config.yaml
n_layer: 17
experts_per_token: 2
d_shared_expert: 192
activation: "quick_gelu"
moe_layers: [1, 2, 3, 4, 5, 6, 7, 8, 9, 10, 11, 12, 13, 14, 15, 16]
n_groups: 8
lr_router: 0.00183
norm_place: "pre"
norm_eps: 1e-05
positions: "rope"
tie_embeddings: true
init: "normal"
init_std_o: 0.00584
warmup_steps: 200
Below are experts of layer 14 (counted from 0) of a mixture-of-experts language model. Rows are named up (a neuron's input weights, with its number), down (a neuron's output weights, with its number) and show model dimensions 96-191. Each number is 500 + 50 x the weight over its row's rms, rounded and kept within 0 to 999. Numbers have three digits each.
Before each expert's rows: a language model's description of what the expert responds to. This comes from a sample of Wikipedia text that the model never trained on.

# expert 22
It responds to: Time prepositions and month names opening date phrases, often sentence-initial, such as In January, during, until, since, December.
up4:529549441535538603462475420416483515479496482511501447525443442564628567408478502526429536488548505523528569555506394518562492531523369567625422515525462550487554517520471508535423538520435466435478520513451393590465459604466548534500551469540469486496526534429527544604507463545488516434
down4:485498482478430518511463521527471563510588496543517645539512659529513505458460513521603545549467583528463460456478613534531488540472453439569447559407542536477534317557509541488491559447398507471479480519537408423602489481509513518513369416495577426545481477542472491466442513518528494472
up5:559506496527589587534423496534557526459487509497478461381428455505448512534416518562504555486563465480394536419513547451463511453485509385454550495444537553434475488558498469580523486524497518457492501528503529546565450552498489514474422576529461604465456475505464489479554497594475440512
down5:627425437509546547527609513606593488455502536580559507457446515466590534539469616465463466452497528541501475481548481510498369558537557492520567484492550546511486560479566541548465446472541566444530508469531474529515521533484530481520419530578524462541536475567498499542493492608493499574
up6:503465355562555632467540462562490431462519492544467520547397454387571508454538438455524563496540395549434598565505546495498528453477437500442520541481472533449417510566480461471512563490578488449533468517437503539421475410545528556452517476611556498455492524456504471521510481515484536466
down6:520532540538530468529519440449606432546500493491505459425540508580477428555444536508473543448498498508569358532551538434446521547475408517567661538537544439502548407546495478533514428447560594463530479441502494485472510440473473394570551627514469482522525488560498439428476523488418498547
up7:528451537587578501506462436387514510432442454568599483512564493473484558526543472543629482472505443498533513496424523423503503407429492444497426548432490493518454484473565477531476499489444509478430409503567535616454418452484397529456551459461507562532466561568431506524515400476566467479
down7:578452480485493475491491447491491500534611414506422443554577490517431437606431434524496574442397479461571569449580493488437478521521531480473574507503555555555449497565559408617459521451494558490510537495433576393546482529449509517541497498479487597421432500507508437510538472480519513450
up8:523460592604643530571502495522567434381504436470533550461609465476433550487474516553540435551548539534445455462488465424492477404520436526504489573533556473573410449529465548476503499502490446558505416479423498484509450425502539442545469539482568474525569590594450528496369393454486522448
down8:417503428543415499524516425527538584451535439537525457499587430565469466510522469381432527546588490476489467575506516446503456494488494519390578473492548512498545496546472456491553616452501493389591494517495502541505503522503518521507526530504512558505421493469418561496529374521433538499
up9:497466432554535460504404479526534429546502450457530569595561468551489521510498477517461562469535472528471459456434507392385593578527473530431459604535552535519464330559423552482521413538471400446509461437523480493488429552473519476535425478493453511490509577553541549519534480555478479495
down9:415475554516478592516463468579468528637507513460486493563378469610454512537489485427480464453570479567466562559531452418550508415516604498500528453597540488487528568478500455498526488513488446585475495545551458558453521482516540520569607449522554471463569534463494450473506510508479547517
up10:495412340530543480649482485431501492426528539477539479531496511644486467532553436441483524484466567551540440548523617513589560492497541541511440525473616469479515444580497497394534564480460557465502493538467532484511477466471498440503499490621529514529536522545430497489554510489435509451
down10:529509610549366549526503501562476531461496460462524513487516483473476506482397522487520490536489490470492587544494512411370459594502488511483460560506498465550524601509548485551478437509446531480492502573477494447514564469520505516515600478469672590451552439479580474507441494595487516365
up11:497539478529501526599414419530488532378571553456529496536478438439522504494424525498492525507474448524555561591588429433433494461499483467471457557574535493537592535503448499454511489528470492483499508458455398567525510472511472540520544565562551491534479602498597538414468523502582490529
down11:526506488445496498612537497500548509547489507479517536457509548486509530551489519528426566533487535514433565464503447461551477486480459600576485500555425370519483487472518488543534510477392415536435568423649533415414564466560503560576429552435520519548506395558432525553415533506600487432

# expert 0
It responds to: Short items inside parentheses in credit and results lists: instrument names, party codes, catalog numbers, also LaTeX braces and symbols, such as drums, UP, km.
up0:455467508590452518531599485482493541467463398443489446495595491590512558518558558474494555526456451532592460477479478506524462463490565575536379531429490569460433498461515608461514536521518572430535530444544449506493526473490522525520508535606423442501515435495480494430472483536513516514
down0:547451567394500515513567478449443418578535453500450489472500520522479459558535499444481544456513480527516504496456539484432666458399505520566408440480424475445545506506492509540516618589508504465430542569509519431523492510360581453565492405449523528493462465640457401516457451456559474527
up1:540489566499566544452463563401515529447431528503483472510549479453423616474587497581550478485527476472476515429509488388511409557484484530491410517480555553458457592460505481456515568500525483412504399448448616519471537533482471464521473515450420489525529531589504570428539505504384492578
down1:534474464497522523404538579526390532540579436485444560410533528604553510478446482502471498480432550469447471473540419619452530481484399491471484478501476546535427472524441526525504600457443485425458524499576583496649516503474507517550443512453626487541470548529427432540552548462439517497
up2:587599428517504495479554512467529464571555509453561620449589476585482570468538491498613489602451474460519408400505518409500451516439473457532458547407401604478530426491455506528444641402484428475460545439568504549525494528453491540490533516565466516546510465525570500464478419451580431534
down2:484495525569389501614528506436456563444515516538436493587422478403436442476459501569468467484570566534538493537548489504454579485475571478571545421502515409469506439483547509545526516481599592532466410543556461410457436481449541426474468527522613416516436430548564628533585500466555531499
up3:575510484602442544482562479498491441462497476644455591443472606529456450503461439495486523493469453548533489537479585539506462547507479506475520377481510434446451537456409530561476521564544562529494432401510556521661433501464466488417440499578483471493563385487430572469482501572501480461
down3:467570480523552560509476439442534611509526523460478535456465485451604495494381485579554415458547554442569565542465538451498513519496474506416555385470472537505430464549604585434483535532464569497430474648563449494403474426472624504529505484416481522440461506545481545505483461525449502416
up4:534451509508513499559617520502459510483534459447500488481530556476414517463554531533535546493527407503529518447472433395475628448427501581507529494514473540556603662490491535495440476436478513486464504507533508498578477526454442541511467499561547480531474472481560503485499558522494569431
down4:474460456472446493477469521476543420470412345499495556495528583598523493510535463421511440541429519567491474472566483540512467512453490520539564359425488561554493526523486463468542543487466564540542534497434493521478496542548502476544518532413517489517469525417553503507479415444526482446
up5:514607472649417582529479500475507518524473623443392504479532565597539585476510416523440475518522652491487517489498473446559490512468477517441451480581539513436500537579524521486555542528486504513492521570522374587524494482423476414375546501537449459466453538493479534403584544492472480488
down5:384580430399415522445396496466451474469554524569492523413465440581548504462422564536513548487492585499505486480468507468453511515445526514489472456526512484498450460512587453457515516517566499569466504495411512465581473478491440438485547631524571551514529558436553497441520526437456427467
up6:486600442580459575489517443325563522433513424502452543458521446469456448507405457481564494546508471427487503500530516478499487478519503487519491519539536484433512519483532594420504545439464559497460543528507421511517479499533488415616500546447503474591576486607545511463420393464513506535
down6:632503529487466510507568455378408438459547468489485502527435493501466522466532559550494525516449499500522452585600573558446399431497465433444473481519485555505605508519406536542431476487470510490575445483442468456460480457484533537437509545481513560456570532507487526477495489455531421469
up7:567514457516531519459541527448557539602561556471523433494433462504555494482532587458547522507463562489509577486554513520525558458412443479549390491451488519398520482457492575524516476444594558498503441560427440534573628462437539492539581477401549528513584442524497469427518525475532491466
down7:602507484593497466516609490576476546499585511586433526480523489470435502545508554492472566543536438442594420520470493517480501468525461527481415511456506433521536442587471496537517471485485485577508519495524578502457441493540488526450394493447512441560480586421472432453508445558536576541

# expert 28
It responds to: Line breaks ending table rows and lines, raw bytes of Thai, Chinese and Cyrillic characters, and digits inside coordinates or scores.
up5:466565449456592561534564408481425554456493451498409566473544559538508516484398407517412507515557539454475575521534500473465447519447454576514401501511450529544462490508519485472615510562489487545538542493596499508536415553472522493486470481469472461524516513506554437567523561477662531493
down5:557436485480510429518480510547515476599470486489514475513466375496477442534520530503488480542465459560571526468509492656405426483479553532442495515518444433525510568484529441506383594430604475530493560442464451486469612512453525542521449568503412535614555466491534392445515506517409538480
up6:456523487565530547531461547424505437421459446541498529618495483423494500420435533510423523489460487491525667500482441482534363496509487562520487520467555505503497465430490494540493513463428516555487546501470482524432535469470458443496455508449405566511607418487541522449516543456530475440
down6:472454569440505527416483429518554484527523495480488472566419477493535477494513465505492444517506476505486521486471495503390656481579461537542435560429534562442581473551490512466479505524523402555530458507491593521560469504478510490591489579467538478475575500465518405489464579503446511513
up7:525532505551594547418528453445541502489425492501553540528464440456470536459554515520438472597517474527573499533516395388472572408559451474510465530478568527529556431534511520559430451578500550463442569508490510478475484502526473545445403567471561507462526440486502489440579622478488496576
down7:534512504516515540392448458488341602550502497561487480535478535443516513520486452538559448537431488564567452523481395518457374581396526526439533433479453476538487471519517492531572489510427474494525518501444482509418458563577522484409494490432494500451545486462528429533509521495528559470
up8:461460423513462445462501477579550556427513457475478504540499522500358456439565507585539592544482530492466580495531473496466489410511578485560533545491542503518494502476408497517506463541468483500578501504526426499532488484520517516508475537460436388514492409471590397534525578558510371537
down8:515531413359474554614558525452466512512459492476481394572495577503449557421512541510443441445486516565510538527514558509507492485516555515514504582538450597482525477538365450564466519507549540497536461545516518587502500605431590396400454477516441457525386469437473479480511429586537493553
up9:499393546655481597534594520491497535412508445599499432521490590543542464564478486497441521520568497575495540468532427572588469493485481474475472492520497474513485397521431541543461486552542482589437473529557584549618486420462515559430490568511580576474574507511518502496419499458514486495
down9:463543551451545487524536475537455457462443508435482533528509524519576601449485526562464509462493467503574530554527488580497456488550539533620426455541443453383440484497469597566463525516438486499534422534561463454533590461574479436478484521543416486453478444498502463493450442603453440468
up10:662528503593567483486529516469590467466442410529519500463469535594477543485427560488590526547545442432553517445496462518448423497436436525445474425413541601530448406569482535570458529506465500589481520432460504517449490491537512582525567470489581553471480539458558465501575530505514521441
down10:583502425520502440630462497486480526566541540471503477442450593415517563464490561547486508494526534450500563490538514399559503477468529470543483330354531506474553517522568521492528567532480515601591455465494500490393523518510473455515476511508482453513453538552554457560392488479592483484
up11:546529512494467526372545513524417489479460437587538491520495539444571493503475528512487505549531492520497482420538511534540450525496525410441425592527453468479428435639501423466515500470588536467547490437527499487545601511529622533555460541535474436447507495534531466509444505577542497470
down11:515455406521491471495505533487417528486493541511493461586514534512564564438430379452419439493547543484515565505433618426400563573492479474468607615454459541521474489474565477516565470471568493609554488490544515530400467461495485534389530462510378443502462554457442536538575478426522540407
up12:496469431551527519529505518403538520604472543550547462496461564516430517432519440617561532479534537560571461566506448458496597431592518532497437602483487658503542527441420535495464513555476513554490578503497462440472510475481531378435593558468493480551381584504493450482516521445479528504
down12:462515514481545510530507552474553430449556481538491565495490460502527558532449546416564559553421493448606430507485550531538493488577571548508570544547635493479485449440466558382536558552428540491525436508502549415434523471467581403559484501439420459591507502561466609474530460431586432542

# expert 5
It responds to: Words inside capitalized titles and proper names of albums, songs, shows, clubs and places, such as Love, Night, Racing, Theatre, Bridge.
up3:446483570490471477404455522518481495474556423511485463377539484524466544484541311562533557614550441499581512448487481410467571519383429480505571544520484448442534485505457483545457458431550563448554527497490556499560476608437505442529442529523465477511477503450537492399492545564451459468
down3:491461557529506533459468539517479530471608371439532496547506422451594492469400525504514389459500454436427522469456516539574418525500543428543521470470548601541523569504486515468580523520458490518503557507464406524499432497534522537492542469454520544535487512462507495473541549447495479529
up4:511505508604408535555508527513517448458474567466499451523454520534551443534502508565447539484538553514461506468459429463467471417463533469473572518460541484573501465493461474523586564529541370483425475462525508545511467578547524503546398449485499501458563432562569504470624559509539422557
down4:425485516424567585475444529532409564483481574496595431561550547410599503528558427455457497488500532480471496522543492500376515495525434552522478457535507483540526550535530530421505439545492471451508586420504514524486486463497477506498434533528559583491503595588510579494420449395447497451
up5:540516427526422471571468512550479456442467458508489475451511535421502489486512541566502466482537511508491519482478518546500482530512527519509509559424524591558539427541401497484463601499534434517492538492472524514462507439457526578453472543552563439487502457493501490571521453481540545564
down5:508485513479405502482502477505448557563474589457477451505534509539604445604524489505447438524439407465461582420604497503572524512488568504545536493515467460464448469427490472523508464459469429528480512559515511456561409502472543607517522466575494539512574507561404486467482517525419505519
up6:524442491551421494437486503558524518482560528470613492485552493553575466503450548453381537629458518448525553579511621408507542338464528517401522398474495598519519510456501521410550550478481571456431463470558532454503489509463463609531452499490482498513486418503608455540529557394441363537
down6:480481535469586496484566545521595394482458473571464463442467519644488459562511458544469549556523471526443466427519589472472445479578455549560567422517520528535485544596499467571541526573502498551464471538528510472563485468547550458459499485513507530493567589536511546451504402543506546397
up7:572460546546480455411510398501554539545541530561525372496526515545480531482481462447452507563530524421471467506473620476426563503486497518553470509601491569511528560563493462490543557490527503478458427538507430403568472554405476538506508542472556468437506553452486371433630408536511536492
down7:591495557480456539465520451476459500479504527518485521470424448516457475529562514516447488531591516540452496454522466466540563505611412447507424596513494479560463560480500478410558477441524519461579530483583537468488579468616592516570536476478527517543434529433581551596380490407449479460
up8:461506541570516465457484534460384503467435521544498474493527552477595388540434508525485547535459451439478560398538523446625518419520460392497479463533460566514453512585531545442619595545475478509491465561428447540493426459512595486572481553466593459396556517602541524540465589560441497518
down8:484547523522583492445581504559497414488506455482415424548477535482427516518565493338517446528479608436455572596459558539477439464497533568559534587506497450521585497478492482444508462528563502379504467514498523437530483515536456583530547475492477524612501473474474473453477512549431488383
up9:589455581509482545527463488461491484457490532498557522494565616554536523409516505571465435481444480408424560428473447449453439438409510496498424507552523496464549500565497481529445465482456562402422432410451539464529483504515442542501497543522583529450540465539600584528533530495567483494
down9:529474423495530520465508468552477541499529526610440540511531488479556500470509514417541563578551529502490500470610437467586515550566481421570480553521513549458435468586466405535542513560479483522438499428479476481475550493526596473433456493421472450527463451494429398475481467388505454596
up10:465440423528545430438549464485472373408457442497493451512517550515594463472519479449539484509501513434513606501528471456489511527468458465526492441457541451473460622562410634497602564563533453430504523477470437511456498488432496410500562510547576520529477502558576551521628584493432523568
down10:489501415404468561566438473509516511525481469499516561626530487428622483460465518421535492478494486391487492496564549539528591511525515448485525491556560516468504472580500597444530546428551443469416462438490494604448524488532515530533497354474553490480528535594482418440500565428480420501

# expert 10
It responds to: Syllable pieces inside non-English names and words, especially Japanese, plus dashes in tables, such as Ku in Kusaka, ko, ka, ta.
up0:451498580504465438475595426533548496479506447502545451445409509562497533462431513443601577515553595496456512503439477510500584511510400445451437374527462512470502494471505486459452487516532470543531454465512456446548427494517569581521554519533486352506524496494493543418501555544457503600
down0:505588546581518449547527513451499534546375509537442434387474549418518509497497458499461428597536490568402457497504541444552420532501512591555523497502547460442626543491540455541484539435562541527445446494600525560406527521437405437476517562548510492468531513527471466531570592443517486484
up1:475472427557578541423487445483537455548446474623627501504335506520469416466544624474544417507524470393480481555546540479495437469514454480474412430508587422525488512515504463446407443459524502538456503550516504450552587565611438446482543541483524549594483504546465533443582545432543560529
down1:471555559598479427524491492495574516490470488503485434466440456505520499662606523485478486582506467519552496583493511429484562458476483452497540320542430504473500465516408487484580590463486511549473426501465534474593378509565535566485498557544482460476414357466429449425537522509479574378
up2:469514580450484519438465466490363480470552525563538469493451542533452454418468497508467523639467579535457532518482465475535579613448558556534427464468566426594503500507373459552592606471579444568492518466461431520461491468550460476446484480573507530466537504483541497430514420488508469528
down2:508462448506538455622500462534513567524494474473551474588466494550539521529460553501508567420435502512421548466475509547476477497574446578400511379534470504433462448459440471478510511527410480516470502466465574538547492474430455418570505536565459481523579531559504520544515573489549472510
up3:555507479574494472440535478409531460364463437440474400533522539446534484496580485591415529490568481461526523441518433407462401497536469586540451465414508496485539554437460563500505512529596537469490480504552479407553504439482476476446547486453556543564477399515476540480561489495468510584
down3:483489504627573517529479462438480420413521509518577491505606582494401520411541436470556500438501572445524524485523517503489587463523595465515584618432551522497501615425444625493495438469514499511467544486497473512602476416436453476367523544483502557506479621521588506520603531439492536502
up4:349567489544469513408500496462434536563505419552503548519441507562503470546506471576492537557494478524498509459552445504522456452452384599480448535517449383536493492507460485443538471473475537499578468477541490439507500565404546538492541521486584509624580495530480476462420517498429512553
down4:525473441558655557557554548613525500454461516562537515494566515482612469532431544432420445410566467465458401400438478529482477557572513412522490490454558518489467412529465461502489483534476436530537515513489541475460496389497506581494480456534448474561564488433463544479596512478524478499
up5:453505486493561601559602448503489517484492351538483448509452533594478493500419525510521542552387548583596474545499455535454474463475583602492472448464446557452447526490475483616446466466489495518455521588502524518507568562472539553572491576610435473447507534538512502490527421556573550528
down5:477465497525453445416449487524506595432499517451429498532464557449582440458538513460617594509530489487484549458513524419478533502472440545557438526522509523451592513480503519556607463426564504441417395491482501384570567543514571502495466517451526530587456589433534465458466556464530420442
up6:494548531531503554468434595485517532510482520605518482471525535438485506561443493399496490519472564582557453544618491497524461487582481435500433574565536435469367484442452430482499536523573525490493420511568457465455558481419406548599429542495470511440553574459494492551549521529535502582
down6:497469392518499460578520516530589565577457568559432404559454516461433475356556556484527574440509494457537469505460489493512475416523516443536489618453498515551521575487555388548498579534441514427541434522466544430549479530461436470412575479581513452446516510490515456462409543475536489456
up7:522427418510507487557467477452441491454508471522533445480414595462513379473411594538542597495537497458423507517499441397538528452573476582497486447488548500570542477525609523568475531498495503519511445437441503476438505526495501513585446457457503557531440602385562480459457462510365536507
down7:522539548486542516561425452504450516505510518536490426468481427527507468387523420610516402490495532512499400423519472457514563370499436546508426561466459358451505545487462497493623536510502541551524534502475399600482469466508449543547467449514535524536458542509530504526544449489553486482

# expert 14
It responds to: Connectives, articles and prepositions, often in plot or cast descriptions and lists, such as and, a, as, about, commas between names.
up1:464523532500445444558513512420560535436418452550485548527454475484529469446508532474550444472494503555536440450482550391450598498487497538485401535550572556503415409475432562430517464463486532509537464524569492430484499612494541467431508571560536496496508585595535525354514554465560493512
down1:491466514512544545505547536496480403475495536441414518430510496516458448506495531546570474551537449523492649488474581579531472381493580433402407506489466522504520475486431510573529594603473523517462492579493518486467423495548531487491601522498506371526628462540487526592500435433429582452
up2:484504462579563434443509433471539489512597525433532529534508467618467532491413523486563487489482464531555510529444535537428503400546551585510428404544579557482573521520528554519511567454498453460464465517502494424467474459444513502436462572428510480503541576532583498463401450520457479629
down2:523541386507543512456507495575409468565507438536518579432537524516451418523556489505494480560468444422404500503532484559517593550515563437483466566449466385551485551467532479476514598461493475503526516342493581596520459519441572523475452520437480519536482487563574527427472527542439482535
up3:559542566577512489444637497486502419467471483567604479505450465453570534544514523544464388533603443568497589481517517460527548524456541421489470477477481459446488450458440524497460460456422486529448469462505514588535519544465512456582502618539477542482460480531500546544510447530528482450
down3:488497472463459488391519518414471478534485403432481440526494491558497470465613446502466482505463482553405423518489447496493466478450444512450403486506537470457508544494526493493484497456536546476521433546553513427573583473384498510442561582630510542532461382554493448522538459425537467472
up4:485536435447548569452580445448502484434553564526420489429478518602540586507451406446497507514453401507481495498544501415595509394422537541447462520444509514496568465455439449440400430489476539480440476439405536411465434503513466461493503594559485453546519575493536496469529428477559504510
down4:522495615494541513445476472552479553436443495533578514526488465449572451532528497512550461447472488536507460447482530442320492461526454503550479493465537473503504538535489484540493502447527433584516526436543494515487407534441449545543409550478498513482493642539609514523423429582443432434
up5:473583436527552446558488541605557527371527430488496491505465482567508591501404520526499546368499475463488496502517451526522553431428510587540472465538511457520455588442456492485486549436540494419450515478554562574538448511545431381524615492456490498566512595555536427440581489507490464529
down5:533500465542480453436486555452446569441447424497427445546431533518572443488577551467499549524494480517448431512566545550554519526451427508566603461444622572468465565486574425468535548378415462454495456510460543454498422537485480544487514519515510522570491549514444444407475466577476495443
up6:467508495479462462467523471511463523562493531463466551493503539466495592564478441543544444518547481550483565521522480491459550508475487440549415598405512456534539442521479550510504547474514458491525486399451477559466544524469536438562374555494424477490492485524506447415492392510594554548
down6:675510516507541461515484475452475511526483530435484506549556516526441436559422481562549554494487476434525427455498553507494450547531505510470617555533496447503553507499513444539526521592447530496499513398496542584423501522469522475511545488543555506470480505634364506451512487443538507470
up7:467540507460548530473471477503500515456486522508477538535499413568499482535455472429527599464458502430566443372408634455453559509475495541525472516560505576531381438436548554455534507461499484477422457487536495476583510464453425469542416536476512600421468519527590494513510532623511540509
down7:501425438532456508354480592505533556513466525470537501532527491517450466495505569508533487518511417391541479484495465555407561413453549485435453424520470513486553501555523388515578527422460487556482479499504496501459538484485521497442422450458596471501473459568605455431534483496481617492
up8:446600503466454536522444582484510504524533477454511498429501539492502529475527547479480540420452471461507616492452520434493433489363461565553492512487488489606575540506472555488597476476555489463525433570461550529534548515542480482460549516530393509516542550525480530455530550493526469498
down8:520465524553481392545517553423570574476551580529518492573600496478556405532419454520424596527562443519503541460501427496414530529541538471476463567487551625534462566478489469438544463493555577579507497414525464560464466545526430477525452490479408477558440480453474433536464577586425438443

# expert 21
It responds to: Verbs following a subject in historical prose, mostly was, is, had, been, became, also past participles like issued, beached.
up4:474457527593572414436577433577507456548548528508447523468545567570511533507540495555544490459522547485518497471535562526445627470496467482439404568432432514421478471475593522530520480572541518504467461493454546522552574429524479515410517507497555484507512405473491526477403490455508410478
down4:461608538438412560538436478502570556454461496464482394528570524480416536504425515399536540538495469520539541487475504532535479491450505542549669541496514457561566495567484488450519476394487527442524467490469493526547503452444427459443538546482517536548468519498573528494613470570475523556
up5:584479483518529516462567491542523542550493442494388535438423539563396528479440557468484558530441481538550486428572542491453497468494485541426490458441551527565515510485529560557530595481489495504525572547431449404457545416548463485470497536554546505511518473506439588451466467523496570450
down5:433477475586579515596488429558544605469516561502434538546523542517466510473454530553535512526542565435451475539494537459472547498545487464552487503446519509546450494531449429561477485557493453484543512469508475511443558504402449453522459512454454604453483493516458488510457461509593423491
up6:502435556493527448531397506499515449411577458529615501566523588488461499457476472490555474410572542542522617442466616557495499445392473504525492459526563461500465525496459520454523546492442571541512544468450529591584505440510464426552555528386553435462516455423550486494447477511413517446
down6:470497482533530471490521488517525463523444493392448507540504476505547553478536463438595490495496440438536499489452576492537477455424615497479564603538462449523531481528483421532528447510609504409453453530478477546477516499461559538547440463421526491470513537510474486570461479476472504564
up7:484482398528531603441504541423509483446460539514507468496526445488601563470441565471555572529428474512505420520399482430482515405471438551469484491585506422494547504502515522505495497449492497519478475534536491494465605498516483525561589395404519540455449538496535616567593506421465466456
down7:521527552464451530545600547538477440341426428466454506474437501597458441434487531401527544493529547490451445520512474580537557478512578477453483380510501529620600531485519504475379479521507571495508549519572486529467671411419474506465424495533457590517491542459482531544534443553502434435
up8:475456517446491524427501520537537517518558507493516502538570521498514442466585567446495538455550532524459404474496501431447551544461438403515472473606550550494563509445536562588455490475473521449469571610457508600473392567510514511527511573491560609454446504371470544431443474596530385569
down8:476568427438598482551473527583506495576577509583441488518501549431559487453538532527474522481487507555451571443510536481436483506500549579437496457377449468510458452494444522481550512551561497547463548574573421578445486422539501451521574513561435496509414511529563563540442468582560367526
up9:446524432500479637448559425515574508496535410487551365484490475452401531498467575446499545416495605495513590576460502515440429562465479502550529484543456472498518506483486566488483539585519416516554533456529579485440539454494422437615496553488491466471546540472500455549446483595466510523
down9:605530456475549486453468493433512473529504572439486442458513504430552481562501521462520520364555451442503478497535562531536480557456407511541484445452554527428420508384450530515528578508504519468477516526530471560513547527457546432429398474529467444578493561536524492515482326502516519522
up10:520503545563432447527492519420446526470497370543540482509461509453549562508460533420488477507469457476515528456569475519446482501463490540494477515512505512410544545462464459470474383589439513554454525512526592531446476571527567498403533560505554509540474548538542539465533577536582561499
down10:562563499540483480510502552593539584464485494545465520450480446485525475423542461487382493525455474471415524529497508600447488502515460411631547552518600488577474417502449432469397475431513516601404611510529512441477537389536562476509558479489513519469596438455503508435468457394504607514
up11:552461509627577376445579397436500588575549533451540570528516530449428458492512484458551462547503515532529460514474508524505568500513559499481515424439592554461441457437524528511423436485514528496361571555512555458491561486423398509489430496591526505489504446444507529524478470549428528537
down11:456474500451495574518463616507465541443487477515521518541457471455470629503531500490387494537546624510503534551516562470491595530451601459456436554472399557469615460518420586488609542459528585450493404560476555539516526428524449494471464489530479517505530488487539514462515523472541510498

# expert 11
It responds to: Given names and the first syllables of names, often in sports rosters and lists, such as John, Dan, Josh, Al, San, El.
up0:463492468473530501516578513500587507479522567509467485518456491520554479451422429515529511485454490607476492454499485517556511486435476516568460565564480540513450574498543417410434567494472484460525461497468478602465597442496456485544517448496446453456386520566502576460602508550576530488
down0:530475609492453542512513503530414537559492428453464527458579520524467502568496543519477594516607536444536576465554393554435438438475506488449501511464507545520518513444494590442557502366544513498490540490562514463557493510611484623561490539496454540545489428432406474320506528579503404524
up1:574412606561380457523550542535570532489521554496450527571448456565518506562483536548465553592474465592471511429450544489620454575487472475469464435514496493500477496553494448539531506468464474382497484562493562408472558537415519531468465510443586539405515581568601478503624501496525443461
down1:501504435437526570504434526466397517551525511437520500526513522454585468433471516447430576458418579465510571499513436505515423532433485473598502517494544551574455505359485550492569511532494544475520576496559438589467546500595509525550494494516403530490542504512492546444473460428430493546
up2:464439592469481593561546583397464491520522530447533419510415502490427535555541517561474428598492559546623513444499542592470551520511486575502449448451483534502422451518512442451463465521546506500597472444489492459486471491477499573509519502520502511477484604516571465432544498461574400489
down2:483586435522607456578500462439440551527474492519504555410509551477538464541458518565453577429621490557468527449478548496525530465554498634500463546472502467526513551482435486493506528555486467443418518503483548523566437537434506454466571511464486523520470522489617526510610499541492542530
up3:441493413463552516447562474417539559539451470426476508602545518471488510442503535467522517492542516442575529449512458544526504518431551518511469355494436393493442492511498547475466534563502576530430504416492577434488537486491461556522533560573483410535586443445452524452426521536485517529
down3:500476551524562485511447486490449497511507446513518484546490546494467477598535467508540389494565521426538483473458427553449538521532550538470567388508595522438499540467499499490459448582507516576519466571499523488482503478550481484485562547490497354456460537486478456551403595598464513488
up4:505572543523507419515513541495513472393571519524487430436441570592403453578618482555522485483539482516436363473565595500513501466506486536520398480581547521522576516548514541571475475492463466469470543541525414563579486516503398505480527509519492485529457600604479562502511445494556480487
down4:494567466469541561391498465562448459539627423457484535534469488456501574547494491439458395491453568461586520331524539560494461528475599570558408497543433608480523471489553505523462517506506480452538516519396484448529510390474557532550461542541590481427432404556510431465519506530516490452
up5:486509536523577508513572494492399406348541469438556513496523453511488479483494504462498505442510473465524557462534534514484508575507651547472462450454328575518494561501502544577511491492632506500530382495463542530469465414412478512482548478440487460454480523468514451466547601504586479596
down5:523456515535569488379575559561503472542523577582458549441473485413511497561496507517494545488389501521491515572540526511504530517502547566505567506491396500498550596380515500524389587467526416568398512476479542427488491452452498489497398468507459483518529520520541534547490529521528400550
up6:475401465487506420431464555476467529513554489583453502478566523525620544396553511525502536576486386558407510430479452475432469518441531598552388523503532502531514510440388459504526466454376465518538541504606491443454557475498484438579571507480496544518421427374565537521555441507474465501
down6:548510496463481525435453468412473532580425460422534583372486489470486425465509548562441495544520473429446506572453520486515512482464541414470603497480411397411570418497518608501485439537474536474491519506482509469568409494419434402527519493526504459462463506450576557505609535527612477579
up7:497523487470579472383536445496388428449483500448514493569433492511545475527472497526541511539484469540472564485494431580523493462393542478634414530459453535519487495518563539546566468505503558557506426438570553407491442434500400486453512451488439388514491585478554541621462517599440549559
down7:483577532415515494521469502578442536536441459493444572531459515493491524404451488468515467544479442518517514412506440486479529466561413450513467474431486475509530569496466553525624434449536544554441520607590431505464564484505504422446513463562513581571438487539483504542469425602470458508